config.yaml
n_layer: 11
d_model: 192
n_experts: 80
experts_per_token: 2
d_expert: 96
d_shared_expert: 0
activation: "drelu"
moe_layers: [1, 2, 3, 4, 5, 6, 7, 8, 9, 10]
router_score: "softmax"
normalize_top_k: false
routed_scale: 1.0
balance_loss: 0.00767
balance_bias: false
router_z_loss: 0.001
init_std_router: 0.0168
lr_router: 0.00137
vocab_size: 16384
norm: "layernorm"
norm_eps: 1e-06
tie_embeddings: "early"
optimizer: "adam_variant"
lr: 0.00178
beta1: 0.95
beta2: 0.99
batch_tokens: [131072, 262144, 393216]
seq_len: 512
train_tokens: 942300000
steps: 3914
dataset: "wikipedia_en"
Below are experts of layer 8 (counted from 0) of a mixture-of-experts language model. Rows are named router (the router's row for the expert) and show model dimensions 0-191. Each number is 128 + 24 x the weight over its row's rms, rounded and kept within 0 to 255.
After each expert's rows: "comes after" lists some tokens at least twice as common just before its tokens as in all text. This comes from a sample of Wikipedia text that the model never trained on. Tokens count by the router's weight.

# expert 60
router [ 90 117 125 125  89 152 105 169 102 110  78 138  97 146  99 145 154  97 160 156 103 103 109 113 103 106 149 114 101 153 154 130 161 115 152  97 101 150  98 114 104 150 164 147  96  96  95 137 112 158 157 108 121 147 155 153 153 100 151 104 110  95 105 160 107 147 105 149 101 145 116 133 141 119  98 157 165 122 152 161 147 111 155 159 120 107 107 139 156 114 160  98 105 144 106 147 104 160 103 154 108  99 147 133 109 149  96 114 105 147 141 147 152 108 156 149 147 103 117 106 154 150 111 163 150 105 103 148 163 102  97 157 109 150 143 163  94 146 155 105  97 155 123 141  96 109 149 147 155 112 107 107 102 154 149 101 156 160 144 159 148 138 153 154 153 164  98 101 158 139 148 140 113 118 114  98 106 112  98 155 154 105 145 163 121 113 103 113 102 107 107 115]
comes after: "\n", " |", "===", "|", " ==", " ==="

# expert 50
router [ 91 116 125 120  88 152 105 171 101 111  76 137  93 148  98 147 153  93 152 143 106  99 111 117 101 108 148 115 104 146 153 131 162 121 150  98 100 148 100 108  99 147 163 141  99  94  92 137 115 156 152 109 124 152 152 154 152 101 149 102 108  99 108 151 110 151 106 151  97 143 115 126 143 112 100 157 168 123 161 165 141 113 155 155 123 106 105 133 152 114 159  98 101 141 108 149 110 170 104 154 118  97 149 129 109 153  97 111 105 140 148 145 152 108 155 150 144 105 122 108 155 152 117 170 148 102  97 148 162 101 106 155 110 151 143 164 100 146 152 113  98 158 119 141  96 104 150 145 155 107 109 106 101 154 150 112 158 159 145 162 149 148 157 151 148 163 102 101 159 149 164 149 109 120 113 110 109 114  94 153 155 102 145 167 118 114 102 117 105 106 115 108]
comes after: " |", ")", "\"", " Binomial", " April", "3)"

# expert 11
router [102 103 122 119 108 155 113 141 107  57  95 178  96 125 110 127 157 114 135 142  63 116  94 112  98 117 200 143 127 145 145 156 137 119 125 110  87 154 119 104 136 142 180 137 116 131  96 154 115 128 164 129 104 140 177 163 172 120 145 104  89 103  99 118  99 159 110 150  86 164 108 143 154 121 103 182 141 121 122 144 150 112 154 159 109 133 115 141 137 110 145 120 123 149 121 126 103 137 107 158 137 116 151 156  91 167  78 128 117 126 136 149 159 121 141 149 167 102 106 112 156 127 115 172 125 103 122 132 122  88 122 160  90 135 140 152 114 121 129 126 120 142 114 136 117 117 131 135 139 104 122 127  75 157 144 100 125 129 135 132 136 166 139 174 170 135 116 124 147 129 128 138  94 120 132 109 126 127 111 170 165  84 145 158 148 118 105 112 104 127  99 105]
comes after: " a", " with", " as", " his", " for", " is"

# expert 26
router [ 94 120 122 120  87 153 101 169 101 110  78 136  94 138 103 150 153  93 150 151 103 106 106 113 102 102 152 104 100 153 154 136 159 112 150  98  99 150  98 112 102 148 163 144 100  97  94 137 111 156 155 105 119 149 154 152 154 102 148 107 108  99 105 161 108 151 111 148  97 146 113 134 144 115 101 156 163 123 156 162 146 110 157 161 117 106 106 136 154 115 159  99 101 142 106 146 105 164 102 153 108  99 148 134 109 148  93 118 105 143 150 148 152 106 155 151 144 102 119 111 153 150 113 165 149 109  99 146 161 102 101 149 108 151 140 161 101 145 161 104  98 155 121 142  96 113 152 146 156 110 106 105 103 154 150 104 156 162 141 157 152 145 156 154 152 163 102 103 162 148 162 140 112 122 113 111 105 110 101 151 154 106 147 167 118 113 103 111 101 113 112 115]
comes after: "\n", " the", "\n ", " The", "The", " In"

# expert 4
router [ 97 119 120 107 134 147 106 149  96  81 144 181 100 123  77 127 146 116 122 161  80 127 122 138 114 121 178 116  91 115 167 163 116 119 124 116  88 155  74 101 129 159 177 136 101 111 140 114 114 153 133 117 130 165 153 148 152 124 138 110 113  94 106 128  80 128 133 141 137 140 126 170 154 113 120 133 146  91 153 131 134 119 145 136 126 131  82 143 141  92 127  95 125 145 124 130  75 180 117 131 121 104 163 131 113 122 100 132 125 163 158 178 154 107 134 156 143  63 106  77 156 139 116 118 117 117 102 127 124 144 113 111 142 132 144 140 144 130 121 142  98 169 140 179 109  94 141 144 141 112 123 106 124 148 160 124 156 132 124 128 130 135 148 148 179 166 119 128 146 121 147 117 118 129 122  98 107  76 131 183 128 106 153 115 131 110  84 100  99 139 114 132]
comes after: "-", "\n", "|", " •", " Date", " Soc"

# expert 58
router [ 92 112 123 118  90 152 102 168 102 109  79 136  95 147 100 143 150  93 154 150 104 106 115 115  99 102 149 116 102 153 152 135 162 116 151  96 102 150 101 113 102 147 164 142  99 101  96 137 111 160 155 108 116 146 158 154 155 104 151 104 107  97 106 160 110 152 109 155  97 140 113 134 147 119  98 159 167 118 153 162 146 111 154 157 115 107 107 137 155 116 158 100 108 145 107 147 104 159 104 155 107  95 145 134 107 152  95 115 101 142 146 148 153 107 156 146 144 103 117 107 157 150 109 164 146 101 103 147 175 106  99 159 108 151 142 165  93 140 158 109  97 155 116 141  98 114 150 147 153 112 107 105 102 155 148 105 160 161 145 160 150 148 155 153 152 161 100 102 159 142 154 139 119 121 113 111 108 110 101 153 152 107 144 167 122 115 103 110 100 110 107 122]
comes after: "\n", " |", "|", " his", ".", " that"

# expert 69
router [ 90 114 125 127  88 152 103 169 101 109  82 138  96 143  96 152 152  97 157 153 103 100 115 116 102 107 150 116 103 153 153 131 157 120 152  99 100 150  99 108 104 149 161 144  95  98  93 139 111 158 155 105 121 150 155 152 153 102 149 106 114  96 107 152 110 152 102 152  99 142 108 134 144 117 101 157 164 123 157 164 145 113 156 156 114 104 105 135 157 112 157  99 106 143 105 147 106 157 100 154 108  98 148 129 107 151  96 117 104 149 142 144 154 106 156 146 144 105 114 111 155 152 107 168 150 105 101 147 163 101 102 152 112 149 143 163 102 149 160 103  98 154 119 141  95 110 147 147 158 112 106 108 102 154 149 103 157 159 142 160 149 146 154 155 153 164 100 104 159 148 160 144 113 121 113 104 105 112  97 154 156 105 145 166 125 115 102 110 106 108 114 116]
comes after: "\n", " =", " of", " in", " due", " for"

# expert 78
router [ 93 115 122 122  91 152 106 168 101 110  77 140  96 141  93 140 153  95 152 152 104  99 114 113 102 101 149 116 103 147 154 133 161 113 153  99 102 149 101 111 101 151 162 146  99 100  95 137 110 159 153 106 119 151 155 155 155  99 147 106 108  97 105 163 107 150 109 147  97 144 111 132 145 115  95 157 163 121 156 163 142 110 155 157 114 103 106 135 154 115 158 100 104 145 107 146 106 162 103 155 111  97 148 134 104 150  95 119 105 145 147 146 151 106 158 150 146 102 118 109 152 147 109 166 148 108 101 147 170 105  99 152 105 148 141 164  93 146 159 105  97 157 116 141  97 108 150 150 155 110 105 109 101 154 151 101 156 160 141 159 150 151 156 153 151 160 102 101 160 144 158 143 119 117 114 111 108 113 101 155 154 108 143 163 127 116 104 116 103 104 110 119]
comes after: "\n", " to", " in", "|", " from", " at"

# expert 2
router [121 126 121 133  81 152 145 146 119  89 114 176 119 140 109 159 134 126 136 125  80 119 126  90 109 128 194 134 101 149 128 149 118 112 154 125 110 147 127 104 117 138 153 141 106 115  99 155 103 146 175  95 119 118 177 150 167 126 122 121 140 128  98 147  95 130 100 142  99 130 121 146 144 103  95 154 166 111 135 120 132  89 160 158 112 133 105 128 134 106 163 112 125 151  82 141 114 130 126 169 135  97 162 137  98 144 103 115 131 127 138 127 159  81 136 174 159  94  98 127 146 134 108 158 171 103 124 155 116 105 105 151  80 134 133 130 107 120 123 100 119 160  94 171 108 127 153 134 156 111 103 124  79 139 168 119 132 158 143 143 125 135 136 173 159 138 133 110 156 164 120 160  77 127 123  89 100 122 109 144 146  79 156 164 132 116  83 119 107 138  93 134]
comes after: " the", " of", " one", " are", " and", " a"

# expert 71
router [ 88 115 122 124  87 152 104 169 101 110  78 137  92 146  99 146 152  96 158 150 102 103 115 111 102 107 149 125 102 149 155 135 159 121 150  97 100 147  99 111  99 147 163 145  96 103  92 138 108 160 152 108 122 148 154 154 152 100 148 107 106 101 105 155 108 149 113 149 100 141 113 133 143 118  96 158 165 120 156 161 144 111 156 162 119 106 104 138 156 114 159 102 105 145 109 145 105 161 103 155 114  97 150 130 111 154 101 119  98 141 147 147 154 107 158 152 148 103 116 108 154 152 114 168 150 105 101 146 165 103  99 157 110 150 141 165  98 139 157 105  98 156 118 141  92 114 148 147 155 108 104 105 104 154 149 104 158 163 140 159 149 149 157 154 153 158 100 100 163 148 157 137 118 120 116 111 105 114 102 154 153 104 145 166 124 112 101 108 101 112 110 114]
comes after: " |", " ·", " in", " by", " In", " MPC"

# expert 68
router [129  98 109 122  68 167 120 165  74 117 120 134 110 141 122 169 159 121 152 151  91 112 115  93  99 100 139 129 106 136 155 122 178 112 157  87 113 153  98 110 131 176 160 143 124 113 119 117 110 157 126 104  82 139 154 166 133  99 160 129 108 123  95 163 124 165 103 164 123 128  95 138 155 122  97 165 132 118 170 137 153 117 133 145  86 112 109 141 135 105 134  94 124 117  96 136  68 121 107 150 117 104 142 147 114 141 131 134 119 138 145 147 151 127 147 168 125  77  87 109 140 125 103 129 139  97 103 141 123 100  91 135 138 121 165 128 111 143 132 113 123 125 120 162 131 134 154 150 143 122  96 129 129 136 146 106 193 178 148 161 143 166 143 138 186 161 134 121 140 131 123 113  99 122 111 102 111 115 117 157 141 121 148 149 116 102 128 117  82  95  96 123]
comes after: " 0", " 1", " 2", " ", " 3", " 4"

# expert 66
router [118 143 113 118 112 149 111 170  57 113 141 129 107 129 124 135 172 120 141 132 101 109 135 105  92 122 166 153 116 158 155 128 181 130 167  90  87 154 131  87 108 162 150 165 117 102 108 130  95 130 157  93  96 150 144 197 138 121 170 109 133 112 126 148  93 139 109 133 100 121 102 117 137 142 110 174 135 118 150 151 143 120 139 136 109 121 120 148 139  94 169 117  96 157 110 146 102 144 110 140  96 126 158 123 102 116 117 128 105 160 137 169 148 118 150 129 147  90  94 107 143 158 108 141 135 129 122 142 137 134 100 147 130 135 129 161 129 123 106  88  90 142 107 175  85 123 143 120 164 134 107 128 114 146 135 107 149 126 157 167 156 141 143 162 151 133  84  95 143 127 125 121 136 138  74 121  93  80 109 162 130 116 157 147 116 103 114 131  75 108 105 125]
comes after: " |", "-", ";", "|", " John", " de"

# expert 30
router [ 95 120 122 121  87 153 103 173 102 111  84 136  96 147 100 148 153  97 155 150 101  98 111 114 100 102 149 115 102 150 153 129 162 120 152 105 100 148  98 111 103 145 161 145  97 100  95 139 110 158 158 101 121 148 153 153 153 100 150 105 108  97 103 145 107 151 107 153  99 138 111 134 143 118  98 158 164 119 157 163 142 111 155 154 115 104 106 139 153 114 159  98 108 142 108 150 105 156 101 154 114  97 146 126 110 145  94 110 101 146 148 147 152 108 158 149 145 105 120 109 156 149 112 166 152 104  99 146 168 105 100 155 112 150 141 167 109 147 155 102  97 155 108 143  97 110 149 147 159 113 106 104 105 153 147  99 160 163 143 161 149 146 155 156 151 162  99 104 167 145 158 143 112 123 112 103 110 112  99 153 155 106 146 166 124 109 101 109 103 115 111 125]
comes after: " ", " |", "-", ":", " John", " by:"

# expert 33
router [ 89 118 126 124  89 152 105 169 103 109  81 138  94 148  97 147 152  96 159 152 100 100 112 114 101 105 150 117 104 147 156 136 162 121 152  98 100 149  99 112 102 149 163 149  97  95  94 140 115 162 154 107 120 148 152 153 152 101 147 104 107  97 103 154 106 147 107 153  98 147 109 139 140 114 101 160 164 119 151 161 149 112 154 156 117 106 106 132 157 112 159  99 104 145 106 145 104 161 105 155 105  99 152 127 109 145  97 116  99 147 148 146 151 107 156 150 144 100 115 109 155 148 109 164 153 105 100 148 163 103 100 149 109 150 143 164 105 151 157 107  98 156 121 142  97 113 148 146 156 112 107 103  99 153 152 106 157 160 143 162 148 143 151 154 153 165 101 104 163 145 150 141 118 126 110 113 106 113  96 154 153 106 147 164 122 113 105 112 101 109 116 110]
comes after: " |", " =", "-", " —", " in", "|"

# expert 48
router [ 75 160 107 127 124 152  96 159  83  98 143 133 127 156  98 138 154 101 137 159 112 122 124 102 104 100 166 114 125 116 152 146 157 133 164 129  88 128 119 110 118 161 147 135 129 101 122 147 110 133 148  92 113 156 180 152 165 107 123 113 125 124 134 141  82 124 122 157 118 160 100 140 154 122 107 142 143  81 149 134 102 104 169 143 107  97 123 156 131  95 159 123 119 158  91 153 107 136 107 165 117 131 143 143  95 144  85 109 118 123 125 146 143  76 131 151 131 101  88 101 144 157 100 166 150 138  95 162 151 113 107 170 102 155 132 153 127 152 137  91  89 152 113 166 128 106 171 153 138 133  92 104  97 137 141 113 134 129 127 154 132 145 158 158 171 142  99 114 137 163 146 128  99 124  84 117 112  68 117 143 125 125 151 149  97 106 107 108  96 123 134 118]
comes after: "\n", ".", " \"", " (", "—", " '"